{"n_layer": 12, "d_model": 192, "n_experts": 80, "experts_per_token": 2, "d_expert": 128, "d_shared_expert": 0, "activation": "geglu", "moe_layers": [1, 2, 3, 4, 5, 6, 7, 8, 9, 10, 11], "router_score": "softmax", "normalize_top_k": false, "routed_scale": 6.32, "balance_loss": 0.00802, "balance_bias": false, "router_z_loss": 0.0001, "init_std_router": 0.0255, "lr_router": 0.00136, "n_head": 6, "n_kv_head": 6, "head_dim": 32, "vocab_size": 32000, "norm": "rmsnorm", "norm_place": "pre", "norm_eps": 1e-05, "positions": "rope", "rope_base": 10000.0, "rope_fraction": 1.0, "qk_norm": false, "attn_scale": 0.177, "tie_embeddings": true, "parallel_block": false, "init": "uniform", "init_std_qkv": 0.0269, "init_std_o": 0.0, "init_std_up": 0.0269, "init_std_down": 0.0, "optimizer": "muon_variant", "lr": 0.00498, "lr_mult_down": 2.0, "beta1": 0.95, "lr_head": 0.00724, "warmup_steps": 200, "schedule": "wsd", "decay_fraction": 0.858, "decay_shape": "linear", "final_lr_fraction": 0.1, "batch_tokens": 32768, "seq_len": 1024, "doc_mask": true, "train_tokens": 340000000, "steps": 10376, "dataset": "wikipedia_en"}
Below are experts of layer 8 (counted from 0) of a mixture-of-experts language model. Rows are named router (the router's row for the expert) and show model dimensions 0-191. Each number is 128 + 24 x the weight over its row's rms, rounded and kept within 0 to 255. Numbers have three digits each.
After each expert's rows: "gets" lists some tokens that make up at least twice as much of what it gets as of all text. This comes from a sample of Wikipedia text that the model never trained on. Tokens count by the router's weight.

# expert 30
router:084123121137116120137122159148143149145075088180119165161130158164125126130126162096143095160148099152145109144073144087150153099145135150148154140120124137078115101134117096132140109129146116148140168096146125088179124081138155106143110154119132155120136095132127101133147162109086140136108152090155145123118116140070139081133124159166089146100098134175144171112120132126144105105112095105187107122133150144106126143140185129172134143141146142109112139124148147143136158135144105127145121093081152134102119122151152103154106123119140138160120131090089120133118112123131113094
gets: " the", " The", "The", "the", " its", " their"

# expert 72
router:085159126116111167123101122161138135180090101128145154161186128144108135127169155124156127166169111121134135134075178141133163129135125127114165133144114145129097135137062086102109108145129123161150138107141085121141149128160138117123106145091114147143120145147141116113163169134116134122108140083167155140127172108112119111123142179158093159133119149151145150147127125114101121100127125134156149086134161112081153100094139128104156147129126152116110142112171190176150165123123141154155136151110146158128088111165140116132127138136116181135109146132120137113134097094107126128
gets: " 0", " 2", " 1", " ", "·", " 3"

# expert 75
router:108119132184092110115125108151153117148095125135133179163137120151108140148159154140166108108138129136164087114105138138135124137115150166178163129165123092142093122129091114114125100170161106173155140096122132132165160108123121135136107141078109132093116124142135135077141167126128105140151123099148112142130146126111157138111160179159089167139119155176124188106123102134139100102119082138136162140149126135108139121149169130117152124101148173127125135115152120156150122110162121151165093146108159129155133084143110122100139134135148156144135134130064112158101095086142128127
gets: "\n", " |", "==", " ==", ".\"", "---|---|---|---|"

# expert 36
router:099095112157115133156118169146116130146082079144139128138123158121116158132142143111166091161148129150165092163107174128142165096156146130180147103136132117094126140129131093129149078133190128156149141095141118122163128101169142153115088157110078166135138123136104130130177163101111103153137145105145147132127130122105120098110168135125081128131144149140117160107130082119115115127124127118135124127149161113119115133108167077105148133143142129095105148099130143124144157139155107125144127135071168134128124105132150132123100127149152210139114153095095124145101121125126121084
gets: " the", " this", " one", " other", " all", " each"

# expert 12
router:094107106148112151145131116176120142134106125160138146122137137139087144147162186125160140129139116149176148133127162130160146121126160128168145107132095130138127094136140106118147091143151109126131132080152126074158123132124139100124115168087067133156174128156123147121152146097130106149150153120165143118168160121084089103097150145133114172144094160156140131119107117113116124140128134114176133129158160127127127113099184071133165123145137134126133158123139133158136139143171149116156105131075115131113107083132119142127103083137148162143087166103082146120128105128126143088
gets: " he", " He", " who", " it", " they", " she"

# expert 42
router:101128148155117155147115109160116098152131133181156143135186132139110163156164138154156142137150076162151141133123141131165168114148105160116169152107103148136070115097088144074121105122142112156152140092130143099139142095146134105134146159068100160113132133179102129108148125107131133117156133110159142110135153109100126109119156154137101112129101110137122138142120124097130087084160113133129171108149153130090102149105156118136200149133167142113142137126168153118118132141141137124131120128112148135117127092120139155117109113138173174100141113118083114164126123090161146122
gets: " —", " Votes", " Candidate", " %", " Title", " "

# expert 34
router:099103143132113131166121180129121118162087145122111146158140143151099111124120146116141121137134116162183118148088187094150137139153128140154156118090148115110137145104118106155145094148148121195127152113123141107149114085167164158115123163094130171130128089145155119138159185116115141159136149103138145107157123120108135089121146151132077127093100138154126152111127082141123084137147102129153131125150128139124118163094174094142149142158102141128129142118159111148126144113163113115173121157060159113118096107135122108117073113146114160112107156108120157125126131136154139112
gets: " his", "s", " her", " their", " its", " new"

# expert 47
router:110120137158081103144120148149154120172089118149145160187145138111123141162150163150182141149160147148139144160111145137122175164085144146127175108165090122146115084141129133104142101155163086144173165107135126115163150121135140113118109170106134169137102101150142106098166147111105122144137156116140146156153173109122141134119192153148092149088124138133133156109124126076141109088154094121157140146174119149127132128126158121138171132121134163127131111123138171149115124123152143114135128118086147139136117098144154135110087136111162134128090105154098137138105117116134111115
gets: " |", " ", " 0;", " /", " Nominated", "\";"

# expert 31
router:090150138158112134140127141144126157108080112137132144143121164133105134135149119128147096157141111155169160134106138080134117118139139172097148126143097173133139081128073121107099101165149128140166164120136150115134130128135150087141096193120101134150117103143121109116168139122098128111168165109148141137151167144109120099136145198148118141120130113136125135138096122107158079112135122111162156106170120149133087125105154118159153148118128177124099143134132177168137141140165113150169140118139116155139121089141169100137100085145156189141105152137115122150114128133166138122
gets: "-", "|", "===", "=", "–", "In"

# expert 68
router:107143103135081118138122194123145134128091108162116170135172134129107136142140134108136126170144146119169116136105123080180161149132156146139145114151139138131145118161112096117111110167122119168155145069127157111143141080154142144122103133114065175122124101162128112105170157106104108120152129129151131130195147139104124101096178132155108164125088110163109127111127114111113115104118084127167103142154146145110110130127171125141158137132116143103113142128138164164158161122163125149164132105134134164112100109141126139137077104136125157127153126125101141148097084138139131110
gets: " to", " of", " for", " by", " from", " with"

# expert 1
router:098120137137122109108140127157176124139131097200129170128152129193100139159133135117120165147123124144134128126124126105153144109096102119128171131108117123139111121088118146104146094148156142141145113141149136101137099086172107107108124170121096145143164093145131129147137125104128114084161127119136115110134170109098169123146167151193075131124123112133155139144123116102163100125094108138100133126143153132111093105112121120129206097137121142128096124133135144128144138147146144171114129089097162182128130103104175122110112115156124151127086148096105128123075114101119136089
gets: " No", " Yes", " Pos", " Vol", " Ref", " None"

# expert 15
router:122102101118091137120123125137155098152102109152118158127201125116103123152132118150178119147117137142188155131118136105129140105132125163152172152156134140129144084156106119125093114135134123150126138101150113086173147108134154096094104147120108131152112081172085095127165152129103132129122152084161152122166151101106120069120165153111100126108101123142124137132127118122125131093148093119162143133166150138110146144105156142163151127119110145111119137122128183169156140146162153157157120124116106113093103131141133113153062151148173154146111154128131126129095107095162132101
gets: ",", " |", " of", " and", " with", " for"

# expert 43
router:122114114123107132144150154144133143136118112150127162149183189147089118155171129158163122154166116132148151130114137149119143088170136164124159132141157120091100135099113119113120114142189099156121143105120124112132105087114147150107131161114114159133137102132110098132139145117098100116169146127134156163156159135108165103100151154179104129119113152129149176114139114110130138110090105170150101138129106160097109167112177145151187131163135138130124135105133134137140167138154101139135130112079134127119117060116150143126080109146119165158131153096122118125104082127150138106
gets: " as", " known", " used", "ed", " found", " is"

# expert 56
router:100126106130101106160118136159134118153054123131115156136154157116110135099150126127187095158114121124190128169110181105127129093157114144149168150115114144115135109133110104114133112139181128167121139136124122121159131079154176125096071147107127153140124097144125130123165149120109111139157162104125168096108119094101138090115154151153093106121113106145127123122122095130136112120137113117124121122160156126124124141086140084124159161109093148104144133089127122136127180128143128150154146123081171138124118098125124088109090109125144196141121146108102132106094123107156122112
gets: " a", " first", " an", " second", " one", " two"

# expert 22
router:114150124126093144124127136169185153147112154131115166122126150149138150148168121117144108149169103137162146130107147105140126128123144166130156121124148128130136116153076120116144113148142091170157137107120118112156119099162143122164107176123074165150123097168113133125157151099111146144161138112164146151173163128104132102102153139158106184114099107155128140147115146152141100121120118105162157151145114183112092156129155157164158115106118136156131155111153172167160136105156082149121121113117149157106091117170145109144103125165135131120122149138111090140131085074141120124
gets: " of", " and", " at", " in", ",", " for"

# expert 59
router:122138113144074107170101135128146106153098104151123174163150170149114119137153157134136129141153110177165156170123143078151145096110133173137158114124100092145108119132106120122154096158133123167156151112148145107162139118147129142153127221089099158139120114140158142111154173124113125160131142094145143143130164124100127151097151168158096167108129121166127171134127129124123097106127139131138159099157118163096129150114143103124141124124148147115108105137152134176145113123161108145128118131086143143129137116150167132122094129116180134135132148134102100143120075129166150132
gets: " |", "|", "-", ":", " –", " -"

# expert 14
router:098155107124095153126115108177137139093081105149100194129153150184129144120143126102135114150155117150142132170116153106145135082145106138137151102111130118111156106141118106127155082137147103132138162134112085107135104086157143117135115176081125157135112128142159141100111181095112145156104154089132153134156127114110125137139159130129095140121133125109108150127132079144133156109135093120115126115145151121108116117098138128130185136114117143102162109108139163187142124128122136170129123157098155170124143089185170121114109137160101168153116160120128136096101103131115171124
gets: " U", " 20", " United", " 2", " 3", "S"

# expert 61
router:097117095132101141144102127195141149138100121161102182125149175138105117145172159152185139135137138154170158122119111121141132109143154125123146138122117137107125103127108092092143103147151101135130111085135157128144117077159135117103113174106087147149145096129151128120138156127079122114138177121143154141172169132091105093101126165152140129116117113154132152113125118121122130123090127133162117144152138150131111150106171121119145120127115154103158149125135131144147185141175138142122102112107128145104141049136118118144099099147143166157106151090097133136128084109164124107
gets: " was", " is", " were", " be", " been", " are"

# expert 8
router:071169099125084135142155129161118119122085124128108187153157179132107135117152120105125113135134131118138158134084121128163108131113132142105140111112118124130112141147102104115123122147157093138100144142120125110155160132131167122124103166106119141133112082157089113118152158094072177114158139095159117167142161104079127121129140171188094147149100095159120122134133129136137138100113111154184155093137114142104102132097160109135154134113104156136133129137138140168127142129147133144162098138104159161104106075116104104137090098138138171123115125101101094108125131126163108098
gets: "-", " re", "–", " co", " \"", " un"

# expert 60
router:110149151114138132141119144136148132135122125144141152139142158134101164123180166154173117126149109120125106128074156110162103109123119150132169167141087142137096112121105149129097116165141104150163154115144095124170163108129188111123126176082114158150127130152137112101152116102146146149148139129142144131147163137100149116112179171129087148138113125145115123128122105115145084115159090116140137122169118152080134156116176109119171138093155141122136137102192162152154132123143117118171111129096121119158142076140149124115075123142144158112148111163078131156125135103122144133
gets: " |", " ", ";", "---|---|---|---|", ")", "|"

# expert 18
router:109095153159116142133137122134116137162095144151108145129151129116109144184143162145160148143130132174148130150113155109128155131125155149146171107150071116121099119132111116104118091136142100150134165115149133107183145090135160109122103164106111151121128076139132101091148160095113122153115137148162142122144146130115152113146171144144110188098111120121099139105115088104127109086165094142135147143183133141118119154115166139114162128125172145128112123169171160140117136113142101116130111119100171167116112112168155154105094078111157170144110115150110125123097082114148127135
gets: ")", "\"", " |", "\",", ")\"", ";"

# expert 24
router:135125127124118123132125132139157140136104098156109159117171154117069159141147156139155107145143093159153119139110143094144150148133146169124172105164103138110108100160105102132122069123144108150156151112167114105164110118163138136107098161131134149164146096150126115099169168110107139128130152102175163142146151124126143113147158154157104147083113166134080163160113109091137112087154114123144134087162146125119123170122131107137149129111164181120127130134153182125153138135168147123133095129115121144141115115144153114113083109130150164136120130117094117093084093100131171118
gets: " |", " USA", " ", " FRA", " ITA", " /"

# expert 76
router:091104113132100133141150164175147126170090094122106116130155140148101140126150117128147109151110131136154112165101166099148156134150147143150163098120092131130139143124131125117128086129181084144133139081109128110137147105141148126110093141114110132164134121130119116162151156115093095124148165123158137121165185148116133108091193126134107142138093120141132133129131107092153090150103118118156115142182138114131119118113128090121149104134097144100143181094115141125172150133156113119145137142080161118130077076116115119105091132152159163120096157103111107135099090136131143082
gets: " that", ",", " which", " where", " when", " as"

# expert 64
router:102151093123078156134128118150134128141085104110133165128145119160098142146146161128160092152164108146137144123126165119148131113127086127127162120117153093121108096110102102127128090130130112123144165118125088095145134098159155139124093147073108112169114119148108122097124194092125147148135150116175183147147130165088147110133182163113111142120122142142110158130120082151118138128109093114135132108124114129105126098095151134096177107109098110133088151119119148150150137110132125150146111112084147137129132087183153140134079104136142167143140138143111126113134073146112151091
gets: " 1", " 17", " 2", " (5", " (7", " 16"

# expert 66
router:130127109139102133135094152163167127145109116151124149135129111143124105119130146137176120144140113158160152151090143082146105119111135164124203127119122094136123085151103136101144129119147100147127148106130130105159141108164138132148122179096123144142155103138124118117153150105068147140145160105150130143169144101091175120134174177136114183114106124161142137117120094117130123101105095139172135125146109160101156146125153130141141110100143160111118142122124143150129119154182111155124102133099128148138071107151154121153077121154157141122128153126109090137115082097170157082
gets: ",", "),", " –", ";", " and", " -"

# expert 20
router:090130104121100138140111153169156132155133106124098143128174138123120121129156152154175125169123124160150143117100148099196127120114121156150158132134134105111138119124141138106126113131153112142160145089144150083174141091151145115129102147133092150137103092153099145117184124108114139095144165107189135144166161107109152103082155118121108164115117106161146157115123152126119110142131101129145168136175130157107119127108191121149134103102142148131112152107132148135154142130166092148168121112095148165139087099147127117159072127176153143106117128120119111132105115113152146103
gets: " and", ",", " or", " but", "),", " &"

# expert 73
router:110137120129109104136127161142135137158080130166119173149132153171130106128133130152134092146151128136154119167085166091154144091145149150129157122094089121112140094121128102105128109154141109141130142102138129108177118080175167124147114141087123175133148113130148113138152139121089155147130133098151175105126131129087146079119134179166100135113082113153138159140100116149126107137117082095154121134148153154122147149130186115147150134115105146124115144103141141144122168128132125134153126114055168153125088130157144112144110136123110181134105152105087132142129134094136102109
gets: " the", " a", " an", " The", "The", " his"